Experts of a small language model.
Size: 12 layers, vocabulary 2048.
Experts: 32 experts in each of 11 layers, 96 SwiGLU neurons an expert, 8 picks a token.
Training: a variant of Adam for the experts, 271M tokens, 8271 steps.
Below are experts of layer 8 (counted from 0) of a mixture-of-experts language model. Rows are named router (the router's row for the expert), gate (a neuron's input weights, with its number), up (a neuron's input weights, with its number) and show model dimensions 160-239. Each number is 128 + 24 x the weight over its row's rms, rounded and kept within 0 to 255. Numbers have three digits each.
Before each expert's rows: a language model's description of what the expert responds to. This comes from a sample of Wikipedia text that the model never trained on.

# expert 10
Vowel-heavy syllables inside transliterated Asian, Arabic and African names, such as Ala-ba-ma, O-ba-ma, Ja, ko, Vas-ant-hi.
router:076142153141122148159148143106088140118132114111137162128153085140109139091095114128125131100151133136137087096118109177152126136118127124112157108146150138134119114137072111096131123099140149107137126124108126111156160130124107151106111131
gate0:141121174127114156105139122150175153157129125146163081118098154152166075117149118125131109099139079121133132119157142124156114113131111151175141159130111151120111172144094099135119149147138090116093120108150132117152142152078145106147112080
up0:115102118147156095152124149099126105105092127111142148173150080090118134139141134135148132153130138163119087123144132103126154133128148126144102126075146111099146149147135145125174111144120144114155158132125136097094128092144163133122153127
gate1:136131114099141100138127111179118143085151170084151142134054146157111115108117094148085135158157136133133153128118115137113109146159121122159130125156123174116146131143101153130121116144144097159103137082201109138126124126157129123137117138
up1:091114157115117112139153114140082117105146147068098104143110138091144122106123103143075129165141160120136130129130130149132053146142105118123152105114114114129086143150136132139127129146166090168103097103131112125138098108120117111140119159
gate2:129088154127129115147108143125124126095097185165105140128155137130120143153110130146093130113099144172099103110130149145151101147125138134092152119152107144184101113117133166159165134108132120132177161114109127136120101179167128136089143119
up2:148170145125130185153155101105141109109137159113102151120183099132147102132131129144145120120096136141122132171076089148145131205132107152125149089117130126139143094114134136120093147090157103133115124128141125113131132157116103149104153114
gate3:112083145152149073163128100146084118100128149130124100130154110103110151159142156137128136125098149156111126146116143148102166134133118093141152115149163160088120153124126118111121121090097109180128120163160153115148075160153105127173105155
up3:139144127152158140161146144165131107146150129131136116178129111099088130122148141163151144146106126085129135138110142147115179143126089112133115110115121118108138179092187109139116116122151081101158168120151130156111127101133138128149175140
gate4:131176117097119156133102163145152127135084138123126154113074132149094183118062105174134130125149119126137117149157144121153114122123118145161111136154161096101146131121166109116101107121116144109143159111138128123165125130115102134147131142
up4:128086133113088121174148134159135118105117137125129136092166164121163089123114110119178171130175138145127078127145055129126129156171142108165140121144132136129092139165116116097115148116154096138143111175142115093117130165136094147084140122
gate5:122150140159087118137142102157165158118117121120114145137097145180135142153171176102124095143148099149144172136154200120131122102165151084129132147137145131149124072126130106083124131116166151118124093153122077118107144121106098119114099126
up5:138127149062123174129151088135102137133137177114171114160112099105166102175129125125151159150134102116138135167126131143106134130098144129157139100110117109137131149155113088129079084089118137130098176069138110086136122131167086136135099137
gate6:125137117111139165128156121080160128093096105172164143078092148180142144104104123120145105150142113123127127138119153181116118146151101107132087152136160145158119135109159173132123146125179167134121070129098119124123140131070159106133113155
up6:137145176153104142151109141117126148135119113104099111125137100143120158154118099122164106140139153119108120098134151110142134128120120112119104149154113111102117160093127122120147134075126129119126155127155088118118119143181110126099189082
gate7:145160134119124111137113150102115143099119145128100135171118119147150124146111164168075165121116150125151121104135131122136091140117158162148138134110118122126126158143193149126122174107134116139148131114137132105115182124117147146147132111
up7:113155105150157117129143124097124120153090094119117104125121136153132148115132120136115120192129130145113097080167148134139130088128125090122153123080115152163147150116142109136126170147137168161110121179131160098148139162148162143158132111
gate8:109159107114099088131129141098104084153107088097113119104148127108117136126142139152107133136144129156129120151145097130115066115113102117102134081095100150152109161107127117135122167126103163118100164162134150145130129158092099101143133124
up8:145137130156154097107122138101133112160122104109111114155096142105155125125099127141119186123109120136115145131116152087141123152140097127141145124135120087163128117159122142125122113141128145140103124130117128145166147095147151140149118115
gate9:133144106148145103141130097132113100126133078115110177160096099094089129135096147141123127115128132130152108136136111156102117115134100162118145086072112149134170112054159144145101117130115164176150154151111092141125115153080148125148132085
up9:121110078117183143133116119157142123141152140136123107133101158128117095148143143104081142147116094141159078114163128124144104089110144122113118127137088155119129112141119126131131138123149147151133144142132147152124106111174122128101150147
gate10:134135083119110121112128132131123146109138117119125106138124134133147117123163105118147122135108146115103110125096105144140092169140120203108136131167143160115127146116118147107096112151087157114125130107156112153080136142102137135091135143
up10:127142127130151097094171125138121135121100114153133146146126134148091069155128112118149160148153123137150128153116121136112088148124152137174093127119149145146116139080099099134144130151155160126083120147121141076137150132135127138137119094
gate11:118088130066088113114113142124123139142107144128119114131173145100105140117145132167107133126136097152127102096104095142127122127146122138133124157096137140148130137124105144084092148098178107119128138120143144122105091061136153096136089119
up11:131158141109131086132123122132138112156099098106131123130115140065172159112167114149149061123129115171130135111128130152155144106140137081136155087142142155141124107147129138123146122104087111113169144158137110128102123132122147142102110141
gate12:183116148081076141107125108134143135150120118129168131100165118128116121141166092114113111125140143127127148082155153131130139125137131116093132141108128153137130130141110156142118138146114161103114117093113175116141145127110133118132157107
up12:176096154094090136100083116127151139145103129119184114111130111145115145166143068122148106114152178109110164134142136141124144143133147134071136126096116134143131104139136154127107090156110102110127106092112150140111157141134122127125146096
gate13:148151151121146131176130140118139133129097093125095132102129133114159143168138156095148149152136141106127125098130126114145148091155138163111151155154120131152075122122167145164108122091115175107135119123144106147155187134167135112133122145
up13:107110119095153149105126133089136094150151087105150106136120139164113091124117112160124100099129118152133139171111151163137108162108117107119121089120115141129147141132142121116120150139120124117128118165087112082089111122139135123168119075
gate14:133144166097148119113095135159137136116130147159138155146148117129104110091110130083112080107144123180120098125140129084106169100137122077113066150144099133110095079116131125140125129130099124148109114165125139152120139142146174125155109142
up14:134134210091098143097134135144093102138191162142145119149168112131134154121152148138118112152145122129100135119154142160098126115098114140122119122097090143109127154136129152135099105142128099153092133120122134123138135118154129139108175146
gate15:123126151116091153162121165145141145104127100109124135086071122144139146085125120171121133125123109142132186079143119158157156133166111130126131148182122125094137135152117091102124133129151104097100115123099109147101156102112140126160140129
up15:112107121126147111117131127122075121153153146150122132165136140140141134167146164108114129141157118075129096119170114134106107146091157115114130110108086146152165112161096161147107147113123112161122133107168118158146120114158123175161104166
gate16:150150108144115087072166120139161153141144167125111150178092139092132083159128152104079158126146147161127135129132117100138120126139128120131133141110122109142130131127116095125118110119131122133114116108134104129114145132109147131158103096
up16:123107130093158126108093140080072083120107137144142115102136128141126137105158128144142114145111102094128152097164105161121120095109129099156144160118116116177129126127153146123147142098100140136139158135139150124073098119110131120122141098
gate17:111091135114149134119133122117141143129146132142126103131142120134134159120125167110084150182125134090165099112153134151147145121135191134131156099139103078132156166158114119116122155103154138167132163151143122179101132113171161124135084075
up17:114142103159120111151105145142111145146129126149151123073102092191092135166125138070103127158116164154163097089107147124125155111159149154130131137119079118149092169152144150143141164119129137219096093162181134109162127159143135148130123126
gate18:127113112121124147120160081142140133150116177131112150127140177132142153111124150148130095128118076101147153146159165126099118063141140137089111146084138156144091138163162145127137170148094148128147130137166107161123136100093112095135149134
up18:133090106116146107143132162098125139091151107130129150097117110137116115151163115147081162125146115118136160120098186123174127147135117139125076112118116090096141112183094161151109117125149140137121082144112156109155164156118131142132141140
gate19:096141153122133157112118145099158097164152140124146093177100126088155087120151112157119169128090124091142106104112142150119140103124124145138078150132134165128121142111128126127134102133140148129141129099112135171167117107118152122125131170
up19:095114150119148119135118112153112123107153105152116111145108097087125105134145117159134156119109120100087169088117100066155181102121150136178131153092132132075103125168147138122123136147096138128135111136120156098119122156106135143135121125
gate20:118108139102141113088104122122142094106113172151109123104080117140133127104131121123119162132130078153167142140154180114131137127112142127156137102122125126137133111150143104130129130112146117132127112135154165072143124138133129130122104074
up20:110106115137149136115099146133147181130129154133115144104143136122103134149137153111079120121084137123140166113144131139120147151120150092133105166139137102152128116125141130151137145140147129153101142098077157115124088122181121116152137133
gate21:086091107109118120124125159124157147173123129152142122110151148157165155080175122114154100128082147111148167094170133124137138094139073169131118158104144152127112111105109113102154114131134128118116096105158108128094156089137110109132162115
up21:133092085103143164109141146107153112147125110155136108132139163155179086114132168072112088155127144139141149139130146138084111111133159138119128178045112155180125139122098132134136116178139150133112124146100114125116128109140129147097129153
gate22:145168119155111087137170123142144120139131130124143111094096104071128125117114105125128089098125106137171128127121162155127149118156111092159118132175101124114104156076126160131145117101133107112107121115117108129108130080138172153084143147
up22:133083159097191079130114110099102108144185120126170057099098087109157137151131132129106124141167134153124128121104167123161133117120093114135125151140117166100083117144132114128155121087123164108113110137129167096100125113144111118106136185
gate23:104113178139140142072103131096132156141155144158129107110134122135117146102112150107128139110138124131116192139163148131129114104145070088126115185113093058150180112122142112098123151134141159138093152166131152118155103150106132140139123138
up23:137180130125126154117103103096118099177152132163096107121093103158111155151087127115132139112162131117095119131141153107138101151137109160085130192134080103136115157125076143133127130093114125123106114117126135102111082142102080120133174153
gate24:130105155127102140118129131127103143126150138126136120070168126148129144131083139130124158181125120147102175123177130161130147130172153130121124178125088080106153088145143143124160142161143124166147110137107105106161140112118154140113145075
up24:125105135076079158137151122146129190115106146124133135100107138146114114102111117094125120121141084139129128145177127153140119125147113197128156114125120093157161097142155138150147133169117136127131150147160115122157138107097127117135141158
gate25:093125130131158145117113130118137163118114087139103099126084114101122092134134127105154098115079141127118146119098088119100143143149089110098108140106118124152135104143168118132167157127119140143111127145142121128074119161115106105128102164
up25:105106119126148109128156116098163150098113181101164155141142157140147134138169126162099152130115129123136100158128170117129149114118158140203135116133133110142118161157123113137129108107140123149098149068147117131173131135176149109105120157
gate26:109119108152085151134123140176091156116135154160155124127081117198110131129095139144098135160154143096133115113139124118121100126116153136164136137139104104105138121139125127141089121140163080090147140086122101184137122139139130149115139124
up26:160142128157090122142116158150130147149120137130145144138130144116129191137140138137108105146141070120102138169129129104135132157131120116135129144142145112137120156129118147087125142089094113134126109100177126114166178142101162122114130091

# expert 25
Second syllables of names after an initial capital or syllable, and common first names, such as K-ach-cchhi, Ch-ine-se, Mi-am-i, John, George.
router:118131127154122098139143117126105125133160154157141153148115149150131124125139130127155150123130114119134127093119154154135125137078115159128158106136138120118106129149138138127148107077140141168141146144143117119111123142098080187101139130
gate0:134121131112146132105097147154136117156113158097151135146091159116134139118115122148147102144129116111108136128180156105101143124141181124151113118116123131135106129154178109159095163144132128127088137141105154120078125138092145133136145105
up0:103098123130161159111108101132087128118119146169108174118143109115108169139092173113093132114140163152133135090127095114145104096139142139056119149139120162136150114106112121111159105144141100109126131121105139150114103116118116124143106159
gate1:177130126101150102103072133098108150137134112090075141139114115139136145114136123158153141146102100135082131130112172134139113138157135129102127140131121136131119154117138099094151106096122136123127119097097098172185140125135123139141184095
up1:108121114124123082129114107118135114166158123097145088095159118104144158119097152153140107125130145104096126118142147096120078096158095131110099126125163115104116163106118111105128107125094153085077173105122126164152135111098099122102147134
gate2:114151132147124149140089137132120078161115168089093104072101149110136122140102108142115086131116163127167146132131138136140115138147131086112138147107126162149130129080108114105129185148105092176122103104148088179087139136108132129149087122
up2:157136166115149145139134093123139189132126134121176178135147093128130109122143127114139127123155110126133097119112114163102083155141105149140123129160119076143148110143126158129102147111141177071102119105138149106144129153201136147169119150
gate3:143077134158170118117142139124112097102111128166122116134149135098118096103133161125094130108132140171154163127140113129122139153111128142169127139166134132161155099119162115126177098088075104124163092136129094180157118067185154124135066140
up3:163089111160168147110099117105110110132113130125120102149130191083113111109097121154098127121139126122148119127118100167145120118125120113134157106141107139121090096150174113106164147106111121119164078142118140172164110120144123143131074129
gate4:134132157148104103135157150188130105143142137112102149109132091093101139134144097129105133117128107105183140167146133107118123124141155119107133115103121124071066148143130137142094108153157144103145109134159146124127096153120125138130082121
up4:126136176182094122116172136156142139153146155139113110151095140144140151146117152118106108117126144122148142158183121138150091150100155127122132129129117101128104126122122139113092095142124123110142117112135119104170063143109133149135085106
gate5:108114121112118111137109113137085157111138152094127172108112146114092128100130153134121197118125133115112134096167128074105156161117120141089129107159125145109128120123135146121131154124129124169132134119134139146106095151108119150149079083
up5:096172105109107159143109086102154142129127148116143137116127144131169139127141184156138117122110131138111115102140115132127130115119106120081140142112094142124137128136134126115113172155140163151163132145134128138200121131112139115111108125
gate6:120098096138180112125115154138128119108143108134122109071109100140100071075105141168155137124115112130066127115136131101141136121122138123162090134130133138109114110103161079069134113130125092144119136119136161120163135181102145125099117119
up6:150120121153118131145108137121137115104143111119151096118114129114106149146111090155159077117140162155123138152114119132184172099144123126126131172131112138154126148099115115159154121099122127131138130117140149080110143138118119124096130092
gate7:182120126163094100128110138152112127109164154144101132103112115170124135153121089067136082120139122122095103112123155160082147120136121126124147118130143163126144127115104139127119064144122111130093116111103130189125142120112109152148135161
up7:092134095164150178147127089137143132148116123097148158102101130151107186134134158144151093134161140139081153131067103114128118124125093117139138140125144130096131114172161138131147119125124109071148085123106154089129115111181080124138144177
gate8:154106091136171135135144142121101114158143152130157120118096116132152158141115113124133155131104132162153145125127101118120083143165154095098125132123154124113143146118070153106132106159172178110130123144125144087159135155111100157139130108
up8:154094091182090112118168122143124141139104140169128137116148129109126129121156118131105135130129115117124139126098140121069176116134081107171115113138138142133140104117160177128093126080058104095125146097130165165155151140142134109154108156
gate9:127133109147123069134106115124127124144136107156095115124109139119131150143123113156128134131080156147101080130142110132107123147088123140154157107106145109176136100129135089109110091088079118167130092154104114127138158116088093169121102174
up9:144133091120104122126143108082109113092125099137087120132112102110142140145079059139118134150094125100086082133140128110110101166124119094169151143129121102143111094145095134103130151091112069107141113122104102138178152118133091151166116121
gate10:160170101126182113136134154169109112113158144129138151127122107151132100087085151097163104122141083133103124116096122163142126157129127097107118124163138126147148135116158126145113133144115117122134163111102132145190123125125144151065119151
up10:090136105126141164163133174103134139159160175151096091068137092154144168171129128112163115153107160140149131107119147086120162135138118153107130095129120158077111112113095184134228135125116107107140104128128154098132114116201147112119155151
gate11:139118137101133113089103131087149149141109098134136142092108149129156153142128102094176150123148151154145180116138140116124142122137154121130125154144099129152115103172141124135101126115104099105139123135155122156160148150109114133111166113
up11:125176140157114126098087120143158176140116139128129119151130120117172132090103130172136140137143114148141143114098153151139151145129093131121123121159135105119132151140101170111153104114132163091124135124114137132136119091124097128108128126
gate12:151145081161123135108115111131127172169175162128149123122088107088109126095131176149162104124111115157106135115133115121119146189089088121154124146124147150126197112122139126128133128123140109133139114160144125118093112102124155162158126117
up12:121111142118150163141163119091143153107128134121126131117143149125163111139131143102114131148153125112177158144113151165157124102121131088117150084121094123159129127121122101120170161126136113113093137095154093087139102111114119104110132130
gate13:143122125095132172087175138131140111102109104129142087124121144136115131112128139129149106131107160122154140137134148143109204135135146158150135137101081117145182151145139140139100116157126118119117129132073134129155114153126139130110153135
up13:142111140158136109196110107130137106129142141118122141124176113141155157133135155143152145137157067118127161126172103117151103122133129089114129112144139145070102133120090115085147131066130117111150113103154105125128165085155093132134110126
gate14:135107156082132158103112118117148151149105149117133168095135122126134141115102114120135089118134117147129140125139109095114131176155122108117114128118103082144127099170141135133107177127121096182113106123113140095116167149123137143134105113
up14:117096135146112122159105158121151157133148147156161108119106127131135137181149076125114109128133094122107111103113133133099134145127151124107119128129152164139118127082130147133168095156112145117098133123126122146103131144163099125120174126
gate15:120113093133157138115158124125106150141126141085102158140164099091113098102152102138122113091091126070124161137124158167159139119119146098084107132143148119128072151134141122080159138145148146191141158152137092125091106154104110100094111169
up15:084178146126158141115099139145116122084137123138154136141139124098110127110165143120116162090173126108186099133173099057131106127096112141155140126132133099097124113150181154098084129136146132116128164143183136112082124130092147149141128130
gate16:132079152141124163140094123102141142122171140103119107101125139134134154148133092139164099140129146140116146168144131097112132108117173167129177151131119131109114129175125123161147118131115111174144118140098083119126128188141119128078104115
up16:159153137133046115149131139144126138109133130089143117178104127116164137097106100126140147084095071111109129111124140162152115133120129071113098115102128111138156108105142113078085125099135157118140148108143124201164110134141089118132166162
gate17:146126140133141117133135127177127107111127155142103144181135082067107170112105182130109150093154132155149060123131144152147109156178131127173100125116137134101152113147095126111123153128120139152140160143081135129107123115128154161129094162
up17:128110123132080126127125136165155123106126168121120147135176102099143139139110125092086138121135110112144101110149133124156092163145143089112132117123121140139163122178121147093123152130129112164124160087094097126122137161119126160095162112
gate18:146126125170135105125132129159167127103148128121137101117126162126124144132105088166133082113081155112137105124162105095093103101162169139095136114082132129149149132120131107108153131139150095144115142151100106110093165167104144176109141076
up18:150117089108123153142159136117102160171172136154097179145130087114143106162126158101119160126134113123132119159138141126106165140097134130140112125160146126099106113120110163120124111121131168101122132139102140143134100091135102113121131159
gate19:144125170164130127129184124171117116118147158155126102101122127129146121140124149111126164120162135103145131126096174106153138100123106115122105165163124128117101155141144161086176147144150143139126135152122148089130169113159148146091133128
up19:151140154132146110159082120131158143142126099142122123133139118187141129113121108128168151152124087135084155122098137146184092163137133160149110090175116101112127155115108117118120081141066101053085098119152159129125128111123112113121130134
gate20:133111138110147098164116126102192086094108097072127127089146141134125141168158076088105111116132072169093119128167164128148176098142152127108112150158120158139134129129124113141150145148127149134128105115119114109143153184116141139148161126
up20:110102142170168093090154141137082101073122114112107106172145126145138123147067107110130146142109139121162132123173087109133127126121183106114107119140124147130159130108127117117133131115071149170162168132100109131157166116143148127134127136
gate21:134090113144166160140127082118117109108114167098129130138108130100095150158137134129161083132101136148143101152158108181121136160139162143130133102125120152061096101109149129069131157110136063153130081137102136082159141164129126153132113115
up21:161137166144105093131137167126137108110131126139117111097145132158167086133117127124108159110115133118141167092130139085125119113142107082118133149133117101169133140117137141144121152143118166092113183110145108174099124074136143107167118113
gate22:145103098142110141138145087121109116151067129117126142120170135146151156105138124131087128149142111112120174081131136126135135109138171079106093124109116133140110133127124101125139164098138178127086137168160107068132153121113169122057138115
up22:140112118129117155092139128120160161120151112125151134091097132164133158142142117083118146149168111104122139124132098095120141120141123126117119114115111123121160093154101124120099102149144140098098113131127145121096118135131113121103179126
gate23:127087119145155102124097110116120119098090138126112146144122092141109068128125086126127149109119119096147143139126101120123164120131163143150102143168103113175139144111130085155122132107122041134151135157110144139106156118140101098176132151
up23:124159120176110149125149141127106148128111139098117147151120115079118121100115169131079151126132153143163111124135090108146105151119108138158123173128122135076106115127130183112120158125147169145159111083164144169142120125125153160114114125
gate24:133146117074166200100087115116126107118095161157138131122149146121114131127087150140125178149151111133121161145127109151136118129153109177150137190085109119173066095135138127129165154141096134108104155149111156145132110102141122117165112094
up24:115140074118135155089095121125118094120113189192142120129140123102105141099137162150128140159116136133163155136136115123104090146114114163118133171143120141151088135107178101125109163168101129142158160157123127111118102110154126148137126104
gate25:139090128112128130107102169112129130165113106147132081117158131143104144110138118116119139149124117156073168166092191136108139149090088169138057130109130110142110115162167128146141124134159107136104125104165101103123109124148143087146109128
up25:107138136131107141126138148169138138118146108094136166189115107095155139098128137176161147127115104083177117136137055115150153106156154124192172152125111155109123150102112106115121139120123187102118146154099156112108162149132103199151092098
gate26:136143141110112114120105147110132116141097122130100166182154076131106114118138128102139127094142130121142126136161098142155152142149111182115143142164116162151156106141147128148125184163109118127135163124097146074138102155160132113127112135
up26:105154140145152094097133124194132098122162134101164125170138118113140138143143111127152202169148129116113124135162166114125111112111136079092079151129120154155140096137132136161078103175131096109134167138100136138164124116078134149111112142

# expert 4
Middle and final pieces of proper names, plus whole common first names and place words in sports tables, such as Di-an-i, Que-be-c, John, River.
router:147128149140130099108137173126114138180129121132079102074130127139083120126148159075154126117130155105149137121190129132118126106104127125096123182180156140141150128186122139137125106106159142125123124125046116117142122147134083152159095081
gate0:113087109102130116123148143139126139071110160101103118108120069130123095138124132121111173124115093121122115085157120122124072133134141118108131108134127156155130151125148114157109153139132114130142150099186137144124121138094126106124100097
up0:111127119140132109131169125117123162079102141116175137119127119147151117124148125079104130158114103124161107119134172123123106150116085119110139080129127073158120149123150111155085167163160139112105143082157122116139113114115149115093162113
gate1:186138114107150150157135107174121099149173172128120089159085135088109141120153124142091087105162109147099153081116152129119122142114105146116061099126118120146143079115121164089116120125146123152118136149089128085107114133126106137184137101
up1:145069161095156142124097128125085120130106124126121181142137100168104125148132129081135147146138093149134129114094128141122090187133074156112152121145157100091110134189101179113101168178118140133139112147185094139124149146146146126121131131
gate2:128097125126114108079126103138143107122119132068111153101101084136130093119154125133148116163103150167131166107136126134088139101162100093136130113094137096180098090122107129073120134155141151141110102081133142119112147129165145174140163108
up2:128141140124165164114111130124134095119121133074110115096114090142165152131109088145141117163126178130182157114092095116071149101134113109158134118107149133152086100094132119110121149135148128128125122120146176142109152173132174144120131159
gate3:090088121113129134091110089065126149117126100177116088136148138133141131116127151156116139145120119143141146162139149071149121168160113103124140161102064154112102121147127153120102127135173141134106105109154171092140148175154143110146087119
up3:163163129137151135171142172183083142107148175080089159122114126152079127134133116118132111107151133138124077136109131141087150101110153179152120115173178113134145125123105106130159106106083092100156135139114087134133073091120133125083153134
gate4:118144115161111145179137153108076132130140133083102137118095106122116123140149131112100137084138157121090126121066128142117175128123142115160139134092112139098102154124112162170172107144137139119134130127142137127105158120122084136097133140
up4:086102154145144149137108105162133123125128140133092132164187101115077189076161099175098130107109131127148132131158087139141132154119126128147121106137121119107167129112137141107135139106141127147164066114152132129152084116176125105155091111
gate5:131120135117060090106146116180146122123098124102139118128142107135097127084128086178142147113116143137138129159129130145128152103140142123136131099123149121151111124136077075085145119174098171133118144146128131124126139088124139101118096142
up5:154087157152163158169095136091105130082129139157122157141115132109141135166092192065097120159162107121126135131137157095117137168131105187131113124155122122126102145119148165158114119104152092122143108142176108146163115134128123112121130125
gate6:114144157107089176168096121135150135112119135128151150070148115117146152160125129168117130097134132132117089153135127202137133137136134117147153134126129102098113112128111134110137151131163109157113090108132081149070126156135112106143170178
up6:095132162103136125108137157168153117102168148126140141135107171118160127160184125179117098092099153139119158129153167170113149101113140106146091127116131141126162178124138096148095107161097104116121126157098136103144166179139138127136123116
gate7:122148159123101157124140212142113110161115119121129139129131120108113098109102162129156143112123130158100171140087161138156119118137134144131132097162115129115089075112081151123139108112183127071093132093158122109167130132148118113095134134
up7:144162135126141153073159121116087116146123143099157149125124094170114128156118176109145108137177144118116158123134151126148202131156140150155122127158131111151147164142114111154124093140146155117096150155156146158156138118153138126114108186
gate8:134108120145158178120143149152111137120116145156123139114149110145148143171153100111150136133145124122103115065133097162114149142152109130129140125122073120108184110086152157110178136130143147150130120092118156180141138129175093103111132137
up8:105103134134162128138122170148107128152144147168135157135134134116128085145119110097175136096106163140123110114088102157141158120131096146139154106101138122148199083124134125110156148110124083157137133088121121150128106131133097136078139139
gate9:129106106112122118122098123142142119128135172110113139130095141102134123090116074124127173126093114112130093102131098141078127124150117136131149117121137111150152153163136174088128118142129053122159139095105115142126102108104152128142081174
up9:159145096134142137113136118161126077105133119089123141166134112105088129147143132134131158124122153164135155126113102116168149165114171155131118124159158100097101115108155100138085142087146145121136172107116128140147103148127089119137116124
gate10:112126108114117111160149110104127127124128137132114101122081102137136123177082122134121151118085148167104168154143161138124132098121128141141142112126157096144124126127114163083140141111102136136076165111109146119132150113110114142129102149
up10:114123116131163114164111120130123138133132164119125060114116099146153157173119130133119114146060162165123153118133165115103128083143121125103122150099119097120091168133090133125126126112111132126094131119126158113117151107109130152132104182
gate11:087153131121168150068151109139064123126156142116121151145093156163128062080155163130126168137096110109124184105169105152140127105106173160117126140104113141113117123114145109174083101147132137123128167115121142110123127139109139137130140104
up11:114069145128135125149125100130122108102112130137138152121142135092064113141128111120148093101140126127101136142107152093114134127141082112076190119107154142148141146093108154144114107140128088163118163091133110129138111110171124099124124141
gate12:164062155128154166140129093116119147131125109137110129118081168087165150058137144102123152128168150146114134103096093157143082139139097141149078099162155153088145111146147143123120121147069098134146131131123172140065118131146096115120128172
up12:148118141141123060138112154135156068142107151148161094131092131110089125154157142133121124127099104122151089161127147106106096135126139129130142117117139196117117144100161117118153114115140157146100166108143135111125103147118145147129144101
gate13:107105153129097153149183153131093090119111112163095154159144157091136077144123130133130094068081092107108153156154145154138140152133151114182145079104114127128075115139135099126147120116150166132154133128130087122164108100145174099109091123
up13:133147084141116112104109165131110144119093121147157156124102100107150093206129138056094121131133128185174117146129139135137126096112140162151143106180097103148111120117117150118119150121123115109116117104155120119124097151148145166135115077
gate14:146084108138130088172107145112095107144172104113114112113138132108130153168161127155111098123148129100144115109086166150110118129135102135184148065117124166067130158135173133141129148161124096117114123175097134149086114122120128126143139126
up14:118077086133133082111096116101104158091086120100138096099123133136125088124146148144111163111056113131177159123132116112125110108120117126169188122133130089143157153080132115127149119126109115131148115112156151084117131150133124103113099083
gate15:103129098146110133101133136160131084116142191083168118147146142102096103112118150157093168110102123150193144135108159133127101131114151139124118138140121160108163118123113130089103147159116136167118194116142118124131145133121134153129137115
up15:112098094126166133130118208152138144120098165129096108138104138098129103060093057153114143105095117079128138117168136111140100138134125097112123152136110176069165121118123125114140186146133103158125135081124141167127144128132154122122144128
gate16:102158137105078138081130090116102135142118137077141082069122090121121198147145075135130177147146131126137124145135134147126129132168106154130128094121135131156132107147121102117144136139132131092103119104162125140106103103118122132112126142
up16:090158108096106128104119137147130096112188102145125128118134119135117098125140101183126138101146138110115126140087120161131142095113116141142134116064131161114123124121128151105151103164155133080117139136119109158102132101103108144131102121
gate17:151102186146096158131162154125138125155106122126123171122165147127091122143135117129095108130119161141103116140097111105112131087181116110095114155106125118132122094109125117144136109085180117111132099155150083158118139138131145087143143099
up17:135114081103096106147083143127122167072121108117120093173083117128167125134134160112118160117144124143080073118123128115119070132088133126150093148135124136103135152105128161103153141134157177100125153140100074169135106109096154130118135148
gate18:151107126165105139121078153102121174131102102138160128109134134088149143117117114141116176148157077151165128096105151129135139109135154128140149151155115142094127095083155145120124169148133112126124110109136146165134115100126110109076119169
up18:148120133132074117134107185101096124135094115136161153107140094103155157135139117103121163116197101161148127114057122108123168130116129168133141142162115115104153105150161154113088136140124096099156093114084104170152140094159098134134104133
gate19:112135088104174122105125137118155160149111140101129114161106108108128101103190090122153160144114090115167124157149122145157154142133193182144149121179075122144145111145130133067095070089144129112116141128150130057135138142155137159121120115
up19:131191104113154139158093115115142146154163190112162125131129121159140116113156146092128132146133118111092140128129091126128121091073138129147148111162123105128091118124128153138133069120129100118155118152178170097150131117161152135123133163
gate20:121113142142110080112108122159161134081133104130116111186124115106140158117151110136111127126126137140162116135142130156113125087123129100135104122140194111119084098135128089101104122076152129132108141124129077113122122138126100092177117115
up20:088105138151163136148112118101104121130152119159148079112084135162127165118138107132115120183119130135147131135106140149157137125138128098128168138094112160109109082104117136133138149177126103171118120155137121168109076152163128132153095135
gate21:183087128130157156104119125135131109128148141131091116154112127155123142102134131146100087158140146137138137083116135142115148125091159110132151178086139089168089100130129163117133096121124111183112127125097088182140139141132078150111102148
up21:109138132130146151153146147121097111145110140142129122122097149095101132114110089114058108100117130129188166107145129113133163102098135149117116118152143111128124109140145114104101119124118132177109099136122121143089164095111095097165080087
gate22:105101171100187144116134095117179129159088121134087157111142062108131134080165076159144156129093109125095128100157102119129138147144125123151119128139128136106091123119109117140165118153154140191128119143118113111152133110129119116124096088
up22:073105170136154134160126125139184163158103148148114149116146072132092159114117088153172138145076096133099160094143113098131136135129136120154099122122130124088107129112102078132143118143178168118121141194112105117152154102114121119097123085
gate23:093101108131131167120135127103091109143090132154135119046111132101146151108138095137124161104104127166138157151139153135090143137147121125112140091100142184105118127119151151137131119160149140162104117176138086153099109157091089114131117148
up23:146102161146152170118164146117139175116148146184115148129167190126137146135139124114097113159154140121105136111123154152052143133126093157130085135120156129100136128140109153179142124110122158108148109156144133142111128132090109100123116132
gate24:128134164159125100175137159150124115168112149114127119110153181121139130130178134121158121185113133126120135098115130145140125113144129139132108136127107134127120128152131131114085152085111177150124090130147129103150146126100113121156185148
up24:129125105120145120126149120183098122124134161115144135169105141133111089112151114143153121138105118105093072082107109147106160110100125170147138119089148120116107169136130094130121144110103120130153147078113106111163106088083131105136099127
gate25:157154132113124084119121130157144119127089152163107127150130128116097132176155102117117134123149149190166153110143082128104148125144117163084148163116143128133110131125146147121147129091101102106108162146116129089124126141143126136129087076
up25:148096114115177148123126163136115131114081153161126080149136135078110098110162156132124112158170105151118193090118171114095117107131132175154182166159088089134160094146150128102151140111126124103149129112139091140172153085142138142111167159
gate26:143116166166133155113090129112122146152137107154140069106112132122117122090093127163140104130120162143105115120133111120137139121146104095094118158078109111131128105121118143131164147129112074151163060121147139116097107141132147161074124083
up26:109126138181142132124131141138153160129125106144122094165118123090134142168087145165133103149096126117121085128131093129106155109152091137159175143130110093128116154118098142080141135127151114144147135114204102098183099148131117121101123086